config.toml
num_hidden_layers = 10
norm = "rmsnorm"
attn_scale = 0.125
init = "normal"
batch_tokens = 65536
Below are experts of layer 6 (counted from 0) of a mixture-of-experts language model. Rows are named router (the router's row for the expert) and show model dimensions 288-383. Each number is 128 + 32 x the weight over its row's rms, rounded and kept within 0 to 255. Numbers have three digits each.
After each expert's rows: a language model's description of what the expert responds to; "raises" lists some tokens whose logits its average output raises strongly, later layers aside. This comes from a sample of Wikipedia text that the model never trained on.

# expert 14
router:089179108107135151152101123138120122143087111087111105119134154151167084129106146166151164178128174163135104103137138106065152170122089083115105191154076165081124134105124136113164146037179131163133097143068179171072143162154152120134151107190144118158104147112168117108101122129105097119
What it handles: Participles and adjectives right after is, was or also, usually before a preposition, such as known as, based in, served.
raises: " in", " and", " to", " as", " on", " both"

# expert 29
router:087203164112060121111123108076070105135117113124118149128145090098132120073132180152111107112111064166162136168139165098091110151133066142112095139137092104144143133113092117066157143137211143105162157119149128090077101146104105127102148115166114140107114146134108048134159089226206107195
What it handles: Country names and final words of place or organization names after a comma or modifier, such as India, Kong, Army, Minister.
raises: ",", ".", ".\n\n", " (", ":\n", ":\n\n"

# expert 16
router:215134164172118105103150112102087177155201119164163110120163105125084092112096182101110054153112132187160109152160120106157192139156125124100085126098151114156145162100135092108131155115095103137116132139117089118094148117169167115153121103127164107128198174179144112133144086131137150082
What it handles: Commas right after a named entity or clause opener, as in MetLife Stadium, located; ATN International, Inc.; also parentheses and "of".
raises: " the", " which", " a", " as", " however"

# expert 17
router:192137079135119092085126157137109138139121137100148174123123125118120077145128140144134129138120082123103150106078146109095118079171109092130128110091143125111138175097139140121115152168171073165160133104082162098118135102145139133138155100147105123115086079111194142156108138074100093076
What it handles: Pipes, hyphens and spaces opening table rows or list items, the hyphen in COVID-19, and sentence-initial During, After, On.
raises: " ", " A", " H"

# expert 0
router:120168177067089140151134134155086102104101148099150134131112120093178115153156123091079141075162080131157096099112137149117169158142109078034113112169166159080161077118149099166107122100144170123098115193118129129174081134102086046130107088106137148142114120120088099083113120083146100138
What it handles: Forms of be and have, plus go/goes/remains, as main verbs in running prose: is known, was closed, will be married.
raises: " in", " at", ",", " and", " on", "."

# expert 19
router:080050115162164119142133107145131157152145124102122086202114148126105092101147122078165100113058124103069148163161119137094144124138075053108132157129140208106158130134066107098113198174151137131175169053073092104086125115165148149147086180194133170145059120096144141135128133117081149082
What it handles: Paragraph breaks, section heading markers ==, table row starts, and date-range dashes or opening parentheses in lifespans like (1808–1875).
raises: "|", "The", "In", "-", "===", "On"

# expert 8
router:159066167199135133136154093141118176096163137118103146166160159128129114147194156141140084149140120132212141140107090105124114154137148124119150095108095111190137130119153105106168147169129142164160083166143155141180121124127121197139129127017165126130075163155101136085124159129165186090
What it handles: Prepositions and some verbs continuing a clause in narrative prose, such as in 1988, at the entrance, during, along.
raises: " the", " a", " their", " his", " an", " "

# expert 23
router:055135104170089135071147117150101158108154141106159167094110171158132146118100146158104112132152170147063099165129150070098152144146098130128173132175124108177139097174127154130088108160071074119081088108116144151152184155168134128142101143106129153147187146139113133121091148136183162103
What it handles: First pieces of years and counts, such as 19 of 1926, 20 of 2010, list numbers, plus conjunctions where, when, because.
raises: "10", ":", "1", "0", "20", "14"

# expert 20
router:142134149113086174118203146104026144173120161182170115170105155092144115082104133113187168105173108161102086111182112133099125096153125093123134097141104123125127137138148145092124125128099116160171103023154118107094105109111074100161112113116151088108163107120149172093088103159133145096
What it handles: Bare space or opening parenthesis right before a number in dates, table cells and citations, such as May 17, (born 1962).
raises: "19", "1", "20", "2", "18", "7"

# expert 30
router:119160102101172149110169140168171156098057090116107186124076100102109181145118125153126164122096137144143115152121136136199138138107157149130093142131119201162148110136154136195146137123060158122091137152141140110174136116133149133148157101220146112123199121127160136082129073194124099125
What it handles: Final pieces ending proper names and foreign words, such as ville, ius, ina, ley, son: Tolk|ien, Fremant|le, Octav|ius, Triest|ina.
raises: ",", " and", "–"

# expert 10
router:126164113088098117094155181101129080115157131174193165095119113159102144088109135183109140147147144133141088119097111092156159100098178085125118146162174066139129124143071127189152115116173149172087121189156119112131084130120129163094143091165118117131169175115156103134140126146115108089
What it handles: Head nouns right after the, a or a possessive, naming kin, groups, places or works, such as city, father, club, album, ship.
raises: ",", " and", " (", " or", "/", " in"

# expert 31
router:100163094099082152114133149120157142039168126113200125092172130102150153155057130139112125200156128060151112168124081131134178130168089101118129169162117088123099143156083138087096166162151126074056132081141142092161078197110143121094151120119129166149173100095120102116155116155145115139
What it handles: Words and letter pieces in proper names of leagues, awards, organizations and acronyms, such as Cup, League, Award, Association, FA, PD.
raises: " and", ",", " in", " (", " to", "."

# expert 1
router:114073136137121088135109186122115187130126108140116139094111086127137160151135094131114118109127180153166143109195132203146109096134195134139131141091087075151074105151156103095125153173136128139141163090132073106077184125126173168087166163121119126177161102117085116122158110138101076188
What it handles: Surname tokens and closing pieces of names or foreign words, such as Smith, Williams, Gorokhov, O'Brien, or endings of non-English words.
raises: " of", " and", ",", " form"

# expert 21
router:093146117058026137117119088141098063116105125193150170101113167178171105093070099135138107107183161195174150155135104160040087139152154132185153154189180160133151146119153207179163102158079135111115110178112048191110124114136119146144097053129178147132107108047162134085114142148132187061
What it handles: Abstract nouns after the, this or his, often sentence subjects: This argument, this process, the purpose, version, period, election.
raises: " in", " of", ",", " and", " on", " at"

# expert 27
router:058149086145084159135152100068162123088099179110145190120186123140097097089150157143114115098059105146180156087117109100126147175119105127154127166140130102126127104073126133144120106160153081146129147167124182096092124112103163033102094129120140118101115116082053140121089147135154079181
What it handles: Academic fields after degree in (psychology, journalism, geology), century and topic nouns, and two-digit year endings like 19|69, 19|44.
raises: ",", ".", " and", ".\n\n", " (", " in"

# expert 28
router:084149138150166143154099069175151076081106127141112160107118160160127129167129094101108148113141117086141088103121108098124127118173142129138058116120102146132142125117105129096161151072169072100095093150177100156124084083181139157100096089089100112161115168136097102122120160162089161082
What it handles: Word-initial and mid-word consonant fragments of split words, such as aer-oph-ones, hyd-rop-ower, un-even, bol-ster, plus some stray punctuation.
raises: " the", " ", " |"

# expert 12
router:077121120169160160131065116091150092154127156159106074184094090163145097100142104131128137135113109182132159136129135123136093099119184193136098089166145207133102187162092151164165146178164155107161137111106063143124127137095104116110130145082098123143096107136127075165140126081142118137
What it handles: Month names after by or a day number (by July 1914, 3 February 2020), table pipes and line-ends, and census percentage prose.
raises: " ", ",", " ", " of"

# expert 11
router:063152136116139130114107144136142149115140093098105199092176125161145123082115119148175132224107131103142164125148147080160130141125111077151186114142065185085141141128199135034093070086094120125139178130144136176125138135100181166112090088129113090094106122127142157086124145164098145165
What it handles: Table headers, section titles and parenthesized glosses or codes, such as Candidate, Geography, (ESP), (National Railways), plus digits in scores.
raises: " (", "\n", ","

# expert 13
router:154147058170151172126152103130103154132096145122150123105170055093146124143052124171094166172147150134133148150100150134123159135148097142176148120133123151132136104115125106123094033122178159117110076169137106204136070114121126161144104146156097152134148115163135117139083092028101087084
What it handles: Pipe cell dividers in wiki tables and infobox rows, plus sentence-ending periods, colons and closing ")." or "." before a new sentence.
raises: " ", " As", " In", " The"